config = dict(
    num_hidden_layers=12,
    hidden_size=128,
    n_experts=64,
    experts_per_token=4,
    d_expert=32,
    d_shared_expert=0,
    hidden_act='clamped_swiglu',
    moe_layers=[0, 1, 2, 3, 4, 5, 6, 7, 8, 9, 10, 11],
    router_score='sigmoid',
    normalize_top_k=True,
    routed_scale=2.5,
    balance_loss=0.000553,
    balance_bias=True,
    init_std_router=0.0246,
    lr_router=0.000877,
    num_attention_heads=2,
    num_key_value_heads=2,
    head_dim=64,
    vocab_size=1837,
    norm='rmsnorm',
    norm_place='pre',
    norm_eps=1e-05,
    positions='rope',
    rope_theta=10000.0,
    rope_fraction=1.0,
    qk_norm=True,
    attn_scale=0.194,
    tie_word_embeddings=False,
    parallel_block=False,
    init='normal',
    init_std_qkv=0.0442,
    init_std_o=0.0,
    init_std_up=0.0442,
    init_std_down=0.0,
    optimizer='adamw',
    learning_rate=0.00373,
    lr_mult_qkv=0.7,
    beta1=0.9,
    beta2=0.98,
    lr_head=0.00573,
    warmup_steps=395,
    schedule='wsd',
    decay_fraction=0.598,
    decay_shape='linear',
    final_lr_fraction=0.05,
    batch_tokens=[32768, 65536, 131072],
    max_seq_len=256,
    doc_mask=True,
    train_tokens=243200000,
    max_steps=3862,
    dataset='wikipedia_en',
)
Below are experts of layer 4 (counted from 0) of a mixture-of-experts language model. Rows are named gate (a neuron's input weights, with its number), up (a neuron's input weights, with its number), down (a neuron's output weights, with its number) and show model dimensions 0-63. Each number is 128 + 24 x the weight over its row's rms, rounded and kept within 0 to 255.
Before each expert's rows: a language model's description of what the expert responds to. This comes from a sample of Wikipedia text that the model never trained on.

# expert 17
It responds to: Sentence and section openers. Pieces right after a capital or heading boundary, such as It after a newline, == headings, I-ron, Bal-let.
gate0 [130  99 107 122 138 138 110 127 145 149 167 120 162 124 144 159 144 169  97 121 130  88 127 131 141 131 162 154 159 155 144 114 129 145  89 142  98  99 118 107 136 143 157 124 119 105 126 135 145 143 119 159  93 110 104 124 162 136 138 193  87 133 139  69]
up0 [168 109  97 138 118 140 129 144 145 130 166 103 176 122 126 146 132 180 123 154 138 129 128 105 136 142 151 140 156 138 110  95  82 166  86 143 110 124 112  81 143 113 135 114 116 123 125 141 124 134 136 136  84 131 119 113 159 163 113 199  68 112 158 159]
down0 [165 109 154 125 141 134 141 137 142 162  67 161  80 170 109 143 107 144 122 140  89 160 164  95 103  79 145 132 197 119 128 109 159 172  82 136  87 138 158 149 104 114 133 134 124 133  90 120 164 110  97 153 146 120 105 132 106 130 150 112 125 120 158 144]
gate1 [157 118 117 105 151 121 131 126 127 105 151 128 135 129 112 131 116  88 138 108 157  89 145 101 152 138 119 135 119  92 109 155 125 123  93 101 117  96 107 134 143 133  90 116 149 101 148 117  82  94 149  82 116 118 100  56 170 146 117 196 126 149 131  84]
up1 [129 129 194 123 126 116 141 135 134 163 101 170 111 121 147 127  96 118 122 119  93 126 154 161 180 204 130 118 112 119 106 161 135 147 111 125 135 114  90 168 123 151 147 122 110 118 138 173 119 129 122 137 126 111 136 133 112 140 138 136 146 108 119  68]
down1 [157 134 137 118 129 125 130 130  97 150 148 180 122 127 109 144 147 178  88 156  96 178 157  52 122 150 134 103 136 100 106 130 103 147 120 143 142 170 111 112 117 140 152 123 111 126 116 127 113  89 148 126  96  96 134 109  98 177 102  91 140 108 130  99]
gate2 [128 113  99  62 155  66  74 114 103 151 120 117 125 133 130 107 140 130 110 109 151 139  84 163 131 156 116 166 125 125  97 120 126 105  98 142 141 112  94 105 115 126 191 132 139 164 118 129 188  92 149 178  93 112 114 123 127 121 121 188 154 166 151 134]
up2 [135 103 123 124 101  92 133  99 126 145 118 117 125 147  95 129 170 123 111 113 126 150 118 143  96 130 137 159 140 127 108 153 123  99 128 110 143 148 125 168 125 109 125 109 113 147 161 128 152  99 112 107  91  95 145  88  76  88  95 110 149 126 134 141]
down2 [110 101 124 135 143 123 134  85 158 146  83 115 114 123 157 142  89 100  99 134 113 168 148 129 169 118 144 141 124 161 138 152 116  98 157 124  99 103 159 129 137  95 120  89 132 126 138 171 130 120 127 111  71 139 134 114 140  78 160 133 139 120 151 124]
gate3 [122 118 144  93 132 107 176  70 144  75 150 141 126 159  92 165  99 151 127  99 147 113 118 144 130 148 120 106  97 118  93 161 101 107  79 136 144 121 129 125 145 125 161 112 123  73 153  74 159 146 124 143 104 122  90 153 105 149 135 128 164 139 124 163]
up3 [143 105 100 127 135 171 110 146 147 116 146 113 134 163 129 116 143 155 136 125  98 114 123 130 136 140  87 146 182 137 101  92 141  81 161 141 140 104 124 116 120  77 148 177 155 147 148 100 139 145 123 148 101 116 133 149 146 136 102  70 128 142 103 125]
down3 [ 96  76 133 121 131 123 102 129 133 144 141 104 132 141 148 155 119 153 106 116 171 103 127 116 130  88 130 179 133  89 165  87 101 118 130 148 107 111 136 139 131  84  85 107 114 100 132 127 101 133 149 111 154 183 146 132 135  92 153 148 122 119 131 122]
gate4 [138 122  85 153 128 123  86 135 149 144 164 114 147 131 157 123 110  96 122 119 144 172 131 156 138 110 130  74  91 186 127 148 149 123 139  93 136 157 139 141 160 150 115  82 119 105 142  87 137 127 131 111  96 134 139 142 136 132  98 139 145  93 107 130]
up4 [151 139 101 111 140 120  88 156 147 121 127 147 144 124 127 111 112  97 121 104 134  88 168 112 172 126 155 142 117 183  77 129 158 155 103 150 141 147 104 163 163 137  75 117 102 115 148  90 115 107 126 138  99 129 124 127 144 117  96 160 157  89 110 147]
down4 [ 88 153 144 142 124 133 163 174 101 106 163 106 103 129 151  97 116 121 119 108 139 153 131  97 117 138 130 150 145 120  71 159 122 151 143 158 116 149 116 149 151 125  91  96 178 135 138 155  78 122 124 145 129 125 114 130 108 160 132 131  98 169 138 114]
gate5 [123 172 139 154 111 129 102 141 130 139 141  78 141 143 166 118 145 112 120  94 125  98 148 123 139 156 155 113 115 160 102 103 159 140 114 131 154 154 122 119 134  97 110 155 177 142 130 129 131 140 144 147 169 128  99 104 132 149 117 148 130 160  95 130]
up5 [149 141 120 104 105 121 161 158 172 154 139  87 153 139 125 123 123 145 119 126 116 132 145  97 139 108 167 139 120 158  95 117 120 149 107 154 111 141 139  88 153  62  91 113 134 139 153 117 155  91 124 145 112 131 128  84 141 154 104 124 127 143 117 153]
down5 [ 76 116 150 144 136 140 151 134 156 148 100  78 108 138 151 166 153 140 117 117 141 167 121 122 128 138 130 137 132 115 170 106 132 198 111 145 111 117 165 124 103 116 100 158 121 134 107 120 107 154 160 131 160 144 117 127 146 160 121 123 121 178  96  92]
gate6 [154 103 113 123 148 106 119 154 145 139 122 133  86 131 153 134 130 151 168  99 153 124 156 137 108 102 105 165  77 136 148 139 139 121 101 115 166 177 109 131 161 142 111 158 151  99 138 146 146 118 140 124 123 136 146 120 139  87 113 149 104 159 142 141]
up6 [143 123 123  70 125  91 110 139 129 161 168 121 130 121 177 144 112 104 132 125 149 155 101 112 123 130  74 129 108 161 155 155 119 153  98 143 167 136 106 134 101 126 124 141 133 120 123 167  99 153 158  85  98 133 113 114 134  99 110 138  79 170 124 105]
down6 [159 132 100 157 122 165 110 133 104 126 136 154 131 102 151 170 154  69 167 125 109 111 128 143 111 133 147 116  92 107 122 149 146 185 172 121 116 179 137 103 117 182 158 125 147 144 123 142 151 152  48 124 107 100 119 124 172 123 127 124 134 126 143 148]
gate7 [168  96 128  93 161 135 107 140 150 193 149 100 145 175 126 135 142  98 164 123 120 150 127 123 179 127 168 146 122 161 109 136 106 115  92 103 118 122 132 103 156 107 145 113 126 128 110 173 117 145 132 138  65 103 109 150 114 133 122 128 104 149 123 102]
up7 [111 110 149 107 142 175 100 130 144 155 135  57 128 142 119 108 130 137 202 121 198 152 143 159 147 150 167  92 107 140 163 129 102 119 117 130 132 120 137 110 169 121 123 115 118 150 106 138 133 128 128 148  65 110 129 173 163 126 100 135 132 115 134 143]
down7 [154 129 165 117 105 141 174 173 124 115 151 117 116 100 150 132 109  77 120 149 125 111 163 116 179 124 124 107 116 120 104 163 145  87 171 157 118 131 170 119 178 121 150 126 101 112 119 152 104 132 116 125 117 130 132 150 126 134 169 107 129 136  89  74]
gate8 [149 132 149 143 130 120 153 147 130 125 163 104 105 131 106  88 153 127 155 120  79 118 112 138 192 147 107  83 124 127  53 144 150 128 133  78 151 157 122 161 113 156 116 158 158 165 145 126 129 114 138 151  99 111 112 149 167 145 114 121 124 137 129 124]
up8 [139  94 146 142 157 112 127 136 149  96 121  87  96 110 108 119 110 171 121  93 166 120 147  94 129 104 115 197 114 165 127 151 173 159 113 134 104 140 117 106 118 134 107 160 129 143 123 136 105 108 127 116  74 162 149 156 162 100 163 179 147 124 125 127]
down8 [135 115 107 114  70 143 132 151 129 115 131  98 146 148 176 163 102 111 126 124  98 153 123 136 164 103 105 145  98 104 169 127 137 156 138 115 143 106 125 124 195 122  80 148 102 158 120  98 152 110  89 119 141 148 119 143 124 145 101 142 152 126  91 168]
gate9 [130  75 142 101 122 163 132 129 128 150 143 155 145 179 157 138 114 136 109  80 114 139 116 119 104  67 155  96 126 161 132 112 100 155 124 124 120 136 125  89 160  87 176 101 171 122 127 171 112 120 124 139 141 143 111 153 146 143 180 123  86 132 167 111]
up9 [ 88 163 130 164 103 108 107 111 121 109 128  98 150  74 104 116 120 151 102 106 121 129 126 143  91  94 127 112 129 133 167 120 125 174 136 170 135 102 132 136 124 134 125  95 108 134 121 141 131 118 110 130 138 168 148 136 157 118 141 143  98  74 162 129]
down9 [139 152  96 121 108 115 125  98 102  97 105 103 179 143 136 158 120 115 117 124 108 109 121 147 151 104 105 117 155 136 127 118 140 149 131 141 144 154 118 114 131 169  99 129 137 111 155 151 121 146 128 132 133 154 105 112 106  80 163 147 131 102 158 118]
gate10 [164 115  95  82 129  98 123 102 116 134 138 134 136 136 152 135 126 118 136 112 168 100  74 121 125 142 172 138 171 151 114  83 113 122  84  96 152 122 105 118 104 151  84 101 136 124 113 128 131 108 144  90  98 124 157 149 143 118 142 123 127  92 157 139]
up10 [153 158 106 119 157 131 163 142 113 127 124 141 131 123 162 129 111 124 139  94 137  89  98 108 128 146 194  95 143 132 129  85 108 117  93 118 154 124 111 123 116 163 109 106 169 120 166 124 137 119 157 123  80 101 107 157 153  88 143 170 130 117 121 137]
down10 [103 124  91 134 149 101 101 133  82  80 134 110 100  72 112 159 156 144 116  96 124 109 108 130 190 132 150 121  94 110  88 125 140 106 175 151 110 106 142 128 103 154 123 100 134 109 135 116 123  99 103 126 151 103 133 148 120 135 125 119 123 123 113 155]
gate11 [152 146 126 107 116 133 101 117 159 155 128  89 185 123 106 145 140 125 136 143 129 165 111 156 102 103 145 119 129 153 158 143 132 147 102 126 107  83 105 158 140 155 129  72 184 129 125 106 105 125 159 137 103 155  50 105 116 170 156 145  97 103 159 124]
up11 [198 144 124 107 100 131 104 154 171 129 147  90 153  87 139 127 137 123 147 138 153 176  98 175 119 111 115 123 153 139 185 145 135 124 110 110 149 125 109 148 127 175 128 101 154 121 113 123 121 105 166 120 112  97  68 141 168 130  99 163 124  96 144 114]
down11 [111 100 148 191  80 111 141 118 132 143  91 143 113 112 145 114 128 121 122 132 152  91 161 141 109  87 105 140 155 113 151 131 126  98 107 149 155 113 147 124 130 158 130 123 147 147 147 114  89 123 114 116 148 198 165 118 134 100 144 122 153 113 109 126]
gate12 [118 138 115 128 164 141  93 145 160 149 144 103 148 102  99 109 105 153 131 117 112 114 130 105 151 181 126 156 116 153  83  97 145 158 111 115 169 134 121 132 126 113 104 132 132 129 135 135  91 132 125 158 128 124  93 142 137 190 116 165  78  97 108 122]
up12 [125 119  83 158 141 136 132  98 150 144 129 129 179 146 150 121 163 140 143 121  85 128 171 110 153 134 124 128 124 150  79  77 120 148 145 148 132 150 134 133 157 118 110 125 148 135 128 113  90  96 137  96 112 134 102 143  88 147 155 174  97 135  97 131]
down12 [ 87  98  85 149 142 120 119 154  97 134 151 158 105 120 147 138  94 139  87  92 145 142 124 141 100 129 125 121 127  97 141  97 116 143 159 136 202 116 143 152 115 167 149 140 126 140 134 142 115 138 141 123 159 155  98 138 169 133 134 139 198 124 121 112]
gate13 [150 109 128 137  90  97  95 132 127 141 119  96 138 136 137 108 135 126 134 129 125 133 103 147 133  88 109 183 113 136  94 134 112 106  73 133 120 110  98 136 110 145 138 211 141 133  89 145 170 126 201 160 120 129 141 111 120 115 145 157 128 145  76 100]
up13 [144 127 111 120  69  86 114 113  98 135 101 107 122 110 121 107 140 114  90  97 141 106 129 130 119 116 114 155 126 155 101 166 102 136  90 124 177 138 147 139 108 158 111 177 169 133 124 147 158 136 177 119 132  99 148  77 109  91 121 162 162 125 111 126]
down13 [128 139 140 121  95 128 155 105 118 154   0 114  84 109 128 123 118 111 143 138 128 104 156 144 119 146 133 123 101 177 128 157 136 143 147 134 109 108 158 103 109 120 136 113 144 106 136 124 119 122 130 130 117 124 140 133 127  73 146 137 139 140 109 121]
gate14 [100 146 105 120 134  95 104  92 147 156 143  75 143 152 124 137 109 181 114 114 119 104 133 148 110 149 132 108 111 124 162  82 109 159 139  61 115 116 114 138 167  96  96 179 115 160 150 140 152 113 147 127 136 102 127 121 157 148 124 113 112  92 147  95]
up14 [126 144  94 113 120 109 115  73 132 175 128 157 161 129 156  96 135 170  85  97  76 126 102 129 131 132  62 118 163 131 142 149  83 127 116  87 131 147 142 143 125 114 138 144  98 137 113 197 167 112 143 140 146 115 161 151 131 120 129 134 139  85 141 155]
down14 [136 120 115 120 118 132 124 123 152 145 127 157 118 131 100 147 112 130 126 126 184 134 146 147 119 139 128 155 146 119 151 149 137  94 137 109 129  78  95 121  95  90 110 121 128 163 140  69 131 122 115 140 110 165 113 109 125 103  81 132 122 108 103  99]
gate15 [132 143 111  75 137 121 137 160 103 116 162 115 153 122 122 167 107 152 101  74 139 114 134 116 166 124 131 154 136 116 124 105 126 139 158 135 134  89 107  96 154 124 149 142 128 111 142 138 156 167 147 166 111 111 128 123 134 168 164 168  94 127 124 101]
up15 [110 172  83 137 129 138 159 106 163 119 121 126 122  99 102 129 135 132 125  85 116 108 133 108 156 149 141 139 127 143 108 110 135 106 135 125 142 101 143 166 138 123 123 141 111 141 121 102 162 111 135 171 123 137 137 142 174 146 162 168  93 144 157 105]
down15 [131 114 137 134 153 154 126 176 118 147 119 148 131 143 121 115 167 149 174 123  92 119 140 117 120 111 173  99 120 153 139 140 147 128 114 141  99 126 114 152 138 149 146 124 122 149 109 182 231 111 123 164 139  87 146 135 145 142 154 143  99 129 144 154]
gate16 [161 112 136 126 156 192 161 143 131 163 134 108 173 129 130 154 155 144 169 150  56 150 140 120 155 129 142 142 123 111  89 119 109  98 107  91 121 136 143 122 134  94 113 107 133 126 133  80 151 115 158 124 104 151 119 125 145 130 120 163 139 120 148 125]
up16 [157 118 146 135 144 127 141 146  92 133 167 138 182 160 139 118 135 154 143 130  91 122 137 122 153 118 115 130  88 144  99 138 142 117 113 114 103 107 118 117 147 104  86 121 113 132 128 128 157 128 171 112 140 125 106 149 137 101  89 145 131 143 146  99]
down16 [103  82 140 143  94  87 128 139 142 139 129 147  81 102 134  97 117  69 135  97 148 108 209 132 107 118 123 113 144 138 116 181 137 168 150 158 136 111 137 122 138 134 139 130 135 143 142 161 119 149 141 122 142 133 100 135 136 114 153 125 151 124 109 106]
gate17 [131 153 107 130 143  88  79 128  79 148 137 121 155 121 131 105 116 124 161 113 131 100 120 121 136 113 118 121 137 154 144 148 112 115 105 109 126 157 146 121 143  95  92 154 130 166 112  76  96 155 147 115 128 153 121 134 157 152 156 153 158 157 127 165]
up17 [154 112 117 117 133 127  57 130 167 131 147  71 142 118 149 110 119 148 169 100 118 108 142 115 112 164 115 144 121 121  95 161  68 129 147 136 114 176  93 137 136 122 128  96 133 112 128 104 119 137 126  76 140 107 164  99 135 126  93 125 125 114 137 123]
down17 [108 163 144 132 175 110 120 110  96 162 119 139 122 126 186 119 138  83  99 129 130 151 120 162 130 150 109 129 113 119 136 120  97 108 143 128  99 112 115  92  87 136 124  70 132 105 111 116 130 119 142 164 171 180 120 117 140 129  96 124 149 101 123 105]
gate18 [172 128 129 139 108 111 128 130 155 144 134  94 155 139 116 131 139 163 127  75  94 110 135 154 135 121 114 138 119 140 106 130 137  87  91  77 154 145 143 156 120 160 119 144 132 139 145  74  74 129 121 131 129 103 108 127 126 114 149 164  91  80 131 113]
up18 [143  93 145 143 115  99 127 120 145 108 139 153  97 140 150 127 126 139 114 128 144 138 130 175 158 101 169 128 121 146 148 146 120 150 107 122  94 102 143 106 110 147 168  97 131 181 153 151  92 119 115 106 102 107  69 165 165  90 107 163 110 135 172 142]
down18 [113 121 131 151 118 171 174  97 128 143 104 158 117 116 138 188 136  96 146 128 134 117 153 156 126  66 110 168 150 110 172 162 129 135  89 156 140 101 153 121 160  88 112 138 101 104 173 128 119 132 116 142 131 152  91 126 185 159 124 150 142 167 136 119]
gate19 [101 157 124  79 111 133 160  85 153 125 136 123 123 124 106  97 158 150 122 128  91 123 140 175 118 102 160 102 135 137 127 149 142 141 135 139 142 133 133 115 169  91 151 110 152 136 125 146 144 135 104 161 128  82 129 128 146 144 151 134 150 172 113 106]
up19 [128 119 115 157 119 146 153 125 134 158 132 116 136 155 137 140 119 149  94 154 134 131 114 184 126  95 120 126 163 131 147 124 134 122 129 124 149 122 115  85 135 103 152  88 129 145 138 139 134 128 137 170  96 147 122 113 124 137 136 134 106 150 149 114]
down19 [108 125 162 100 110 122 120  85 104 130 119 116 128 134 141 154 126 122 129 135 111 151 115 128 147 103 137 147 104 109 128 106 135 146 166 126 121  81 121 169 142  89 126 150  92 108 122 149 176 140 106 149 185 119  84  93 160  87  89 129 143 149 138 121]
gate20 [116 125 143 116 144 112  88 147 111 135 151 175 111 144 143  88 176 179 129 111 170  88 134 154 177 141 141 154  96 189 135 154 133 132  85 130 116 133 100  89 157 141 108  95 132  93 114 121 132 132 151 145  95 177 112 136 155 154 133 146  89 111 127 154]
up20 [116  98  81 124 139 152  81 151 141 107 150 145 132 137 120 127 150 195 110  98 146 101 126 152 161 135 153 144 131 153 137 120 113 142 115 125 126 131 113  96 184 128 106 117 132 103 117 124 137 120 136 137  83 143 117 153 154 156  97 127 116 118 138 154]
down20 [142 158  71 100 173 125 105 115 102 133 140 134 154 148 128 133  98 109 142 154 139 120 139 140 106 155  98 162 123 106 119  80 131  66 208 167  68 131 116 124 121 188 137 108 104 135 103 122 109 159 129 113 102 133 155 114 116  69 112 125 111 122 129 159]
gate21 [142 109 112  73 132 112 123 111 132 145 154  94 140 158 130 135 191 142  95 147 103 104 107 175 117 120 117 107 153 157 178  95  77 133 110 106 148 113 134 116  88 142 162 148 166 125 123 125 159 119 142 157 207 144 105  86 121 138 145 150 117  99 169 177]
up21 [133 119  96 122 129 107 128 146 128 137 162 118 130 144 146 142 127 147 104 150 157 133  83 138  94 111 118  96 129 110 152  74 101 147  93 143 124 101 141  93 130 146 142 146 139 145 134 167 124 149 172 113 167 172 111 113 135 162 153 147 151 105 157 166]
down21 [107 203 128 152 155 129 118 122 138  87 102 153 130 162 108 128 134 138 103 145 164 120 132  73 106 151 113 149 181 139 136 133 143 135 110 120 140 156 132 175 106 134 127  95 136 143 109  81 119 142 119 177 113 144 112 179 116 113 128 134 143 101 116 131]
gate22 [129 134  75 101 153 120 137 164 132 112 166 113 182 149 113 128 130 119 104 111 142  99 136 105 109 149 138 194 141 127 129 121 124 125 123 101 123 119 125  96 131 103  85 147 152 144 169 108 118 151 125  90 120 129 161  99 123 131 139 165 140 101 126 169]
up22 [128  88 124 112 127 134 125 108 123 114 113 129 122 129 176  95 157 100 132 105 178 142 124 117 140 137 140 125 115 143 193 153 114 103 127 126 169  79 113 154 181 153 148 112 141  86 116 139 115  93 117 107 148 144 165 128 115  99 121 121 135 121 128 132]
down22 [ 98 103 142 124 139 136 119 123 104 111 127  91 126 125 110 186 166 118  96 131 116 156 182 178 124 139  91  95 107 132 157  86 155 113 109 141 108 103 123 118 100 125 133  95 130 152  65 159 117 145 134 142 117 117 100 126 139 128 119 114 107  96 127 156]
gate23 [102 109 102 151 129 146 122  99 148 152 135  93 146 158 108 120 128 137  70 133 123 118 110 113 112 143 132 152 151 155 134 114 141 139 105 131 145 158 142 167 124 150 116 152 126 133 183 143 151 131 106 148 128 100 120  93 117 147 134 115 111 147 113 107]
up23 [157 105 107 140 113 130  98  99 168 152 125  93 169 106 112 108 125 162  87 130 124 143 131  94 109 132 133 140 147 180 128 158 140 123 100 161 102 181 157 181 151 133 136 165  96 111 144 129 132 114 110 136  79 112 123 115  72  97 122 166 100 146 141 141]
down23 [117 151 135 124 117 134 133  84 166 134 134 147  91 132  88 198 136 117 121 156 123  99 122 139 148 122 125 131 121 111 144 121 141 131 121 118 131  93 190 156 107 128  83 124 111 131 161 114 132 162 156 121 123 139  99 103 154 140 149 172  91 123 167 135]
gate24 [ 96 135 102 105 111 106 109 110 140 125 126 107 131 167 140  68 143 129 126  78 157  85 114 136 126 141 112 147 130 112  87 116 124 144  75 110 152 155  79  81 131 148  94 143 123 149 132 154 142 104 143 149 107 106  90 126 140 146 135 113 147 126  84 147]
up24 [ 91  99 110 124 129 131 118 114 121 121 141 154 144 137 136  75 143 115 132  99 104 121 112 122 159 118 123 164 145 107  82 171 166 128  41 115 115  80 106 127 140 125 131 107  98 150 113 106 108 169 116 121 116 131  67 115 132 165 167 176 128 154 135 140]
down24 [124  80 119  96 143 130 122 105 131 110 105 118 109 130 134 121 122  73 131 173 140 142 144 122 147 107 154 145 157 127 138  92 138 142 134 101 117 113 129 132  89 150  99 164  99 180 140  92 150 117 124 118 169 115 137  98 158 143 135  79 117 155 120 162]
gate25 [ 90 139 125 157 121 115 146  88 131  94 134 138 118 100 136 102 154 124 128 140 145 155 111 166 140  89 106 105 130 118 138  82 108 153 103  99 132 158 121 104  79 146 164 147 173 100 130 139 130 119 124 119 135 151  90  92 135 133 140 150  76 170 149 119]
up25 [113 165 139 126 159 132  87 144 105  92 122 137 151  78 122 146 160  94 123 134 186 138  81 158 116 129 171  94  94 133 125  77  75 121 125 127 106 122 129 150 112 158 117 163 171 103 154 151 123 143 148 151  95 113  96 120 148 165 120 145 152 125 129 112]
down25 [ 98 142 126 130  75  93 134 111 137 174 171 110 109 129 124 142 109 125 131 148 127 112 126 105 108 139 109 145  85 147 138  87 133 162 124 108 145 137 128 103 101 145 170 138 108 137 129 140 148 144 146 129 112 134 125  92 139  88  76 132 127  61 152 106]
gate26 [138 132 162 111 156 114  99 131 103 160 127 128 137 146 156 119 158 106 109 118 175 106 122 122  92 155 112 103 143 165  90 105 105 140  57 150 149 133 103 123 139 127 141 158 153 102 125 106 133 135 170 130 106 130  93 136 116  83 139 199 130 156 130 132]
up26 [155 128 118 130 127  91 149 105 126 147 148 133 140  95 141 114 142 103 136 143 127 116 133 131  83 134 167 139 129 162 113 115  98 161  72 132 169 159 108 160 102 126 114 165 168 113 111 102 121 159 143  96  93 150 156 130 122  92  76 132 111 141 132 184]
down26 [154 148 125 136 148 119  95  66 162 117  43 153 127 144 126 142 122 111 111 162 122 102 179 132 119 103 138 136 153 117 140 125 150 146 128 131 131 130 149 132 109 152 135 134 124 108 120 148 147  83 161 156 139 138 158 119 154 109 169  77 168 148 122 133]
gate27 [139  98 137 135 110  94  99 144 146 106 145  71 152 157 115 109 104 157 123 103 125 115  91 136 118 116 117 160 143 146 140 132 116  78 150  80 147  97 111 108 126 131 117  93 150 151 120  92 139  91 156 150 151 127  85 111  85 156 126 150 123 118 128 139]
up27 [127 107 121 107 103 133 140 135 126 125 142 101 151 161 121 151 122 145 133 139  93  86 125 111 130 130 112 122 141 140 146 142 124 141 115  98 133 116 134  85 121 118  84 119 119 159 170 105 105 114 157 114 114 119 103 122 142 184 129 133 104  88 143 138]
down27 [ 88 142 150 109 116 132 143 118 125 157  66 116 125 138  97 143 135 141 158 159 118  87 151  67 105 145 154 138 160 131 196 133 146 122 118 114 147 141 143 155 160  98  84 158 150 151 118 107 115  81 121 120 175 143 111  65 135 126 182 126 129 125 115 132]
gate28 [157 123 105 118 157  89 109 124  95 150 149 103 170 102 109  90 122 147 118 157 143 122  95 134 135  48 143 147 124 127 100 103 124 107  59 130 131 104 106 132 124 153 135 165 154 106 117 103  80 124 143 139 125 127 103 148 120 136 136 132 196 120 130 108]
up28 [134 133  94 121 150 114  82 124 128 171 155 119 145  80  87  86  96 115 102 144 147 122 117 134 113 109 134 138 116 102 127 154 131 131  70 149 126 108 152  91  99 173 105 120 102 117 120 160  88 118 149 146 103 103  86 132 156 137 108 134 164 115 127 118]
down28 [125  82 173 181 110 115 152 164  91 133 172  95 111 119 123 125  91 114  89 127 123 157 145 130 157 125 141 134 152  70 150 124 110 142  94 110 126 130 128 151 109 101 132 104 112 146 115 133 124 104 111 132 130 115 123 149 118 136 130 135 149 115 182 123]
gate29 [134 109 145 131 137 100  72 132 118 164 156 119 139 140 133 120 109 124 127 125 156 162 140 175 125 109 171  74  68 155 135 138 120 140  97 122 146 144 122 102 145 107 127 124 165 154 127 102 163 109 160 151 110 139  91 142 138 132 112 143 100 114 133 103]
up29 [125 110 129  95 151 125 133  98 112 153 148 107 139 156 110 127 112 133  85 122 151 148 139 129 100  83 168  77 131 164 190  92 102 121  97 147 139 133 167 107 103 113 120 142 161 161 120 106 132 109 163 149 111 150 124 122 106 132 107 136 125 129 125 105]
down29 [132 133 147 140 163 119 188 176 139 151 146  94 127  76 156 138 132  99 133 118 138 141 129 122  98 146 101 115 142 118 155 136 143 152 148 155 107 107  87  79  80  88 142 112 112 124 141 169 106 136 129 122 132 113 125 135 138 122 139 131 108 125 137 125]
gate30 [162 121 107 132 180 112 113 153 118 144 167 112 132 142 121 105 161 134 143 116 137 101 119 129  87 120 134 149 117 148 132  93 107 118  88  72 156 148 138 114 138 135  97 111  95 131 145 120 134 114 116 137 108 172  81 101 122 129 131 174 120 113 132 151]
up30 [130 109 107 112 152 122 127 125 144 136 156 147 139 130 113 142 155 161 154 110 144  80 123 106 105 119  88 140 100 152 148  90  91 137  85  99 147 167 135 146 113 113  85 136  94 131 162 129 122 134 124 112 108 162  81 120  91 102 115 144 154  82 163 145]
down30 [129 111 133 129  93 105 118 103 154 147 105  99 145 104  83 138 123 172 129 163 112 115 184  94 125 110 112 121 119 140 125 150 149  74 134 100  77  72 123 131 135 131 100 111  99 148 111 104  78 143 101  85 112  90 114 133  91 126 184 125 117 118 118 109]
gate31 [131  95 128 175 111 118 132 159 143 108 121 102 111 147 136 120 155 153 171 139 103 145 151 130 157  95 126 117 128 151 145  91 139 137  93 126 152 140  84 121 114  92 108 149 124 113 156 131 117 127 150 144 171 119 131 121 108 147 169 140  88  81 125 163]
up31 [118 116 102 133 118 101 122 152 111 134 119  90 136 134 136 148 152 141 147 140 145 162 163 144 155 111 144 111 128 133 129 120 152 132 135  73 126 142 107 153 145 107  99 156 114 131 136 107  69 137 118 115 134 107 106 156 119 183 173 143  89  90 135 147]
down31 [133  98 108 143 149 129 133 103 169 130 126 123  91 129 134 112 135 125 147 123  82  52 114 129 127 109 120 141 124 109 157 134 154 107 123 138 114 127 139 117  99 139 120 136 134 185 133 101 141 153 108 111 185 103 149 112 106 122 138 136 139  85 131 122]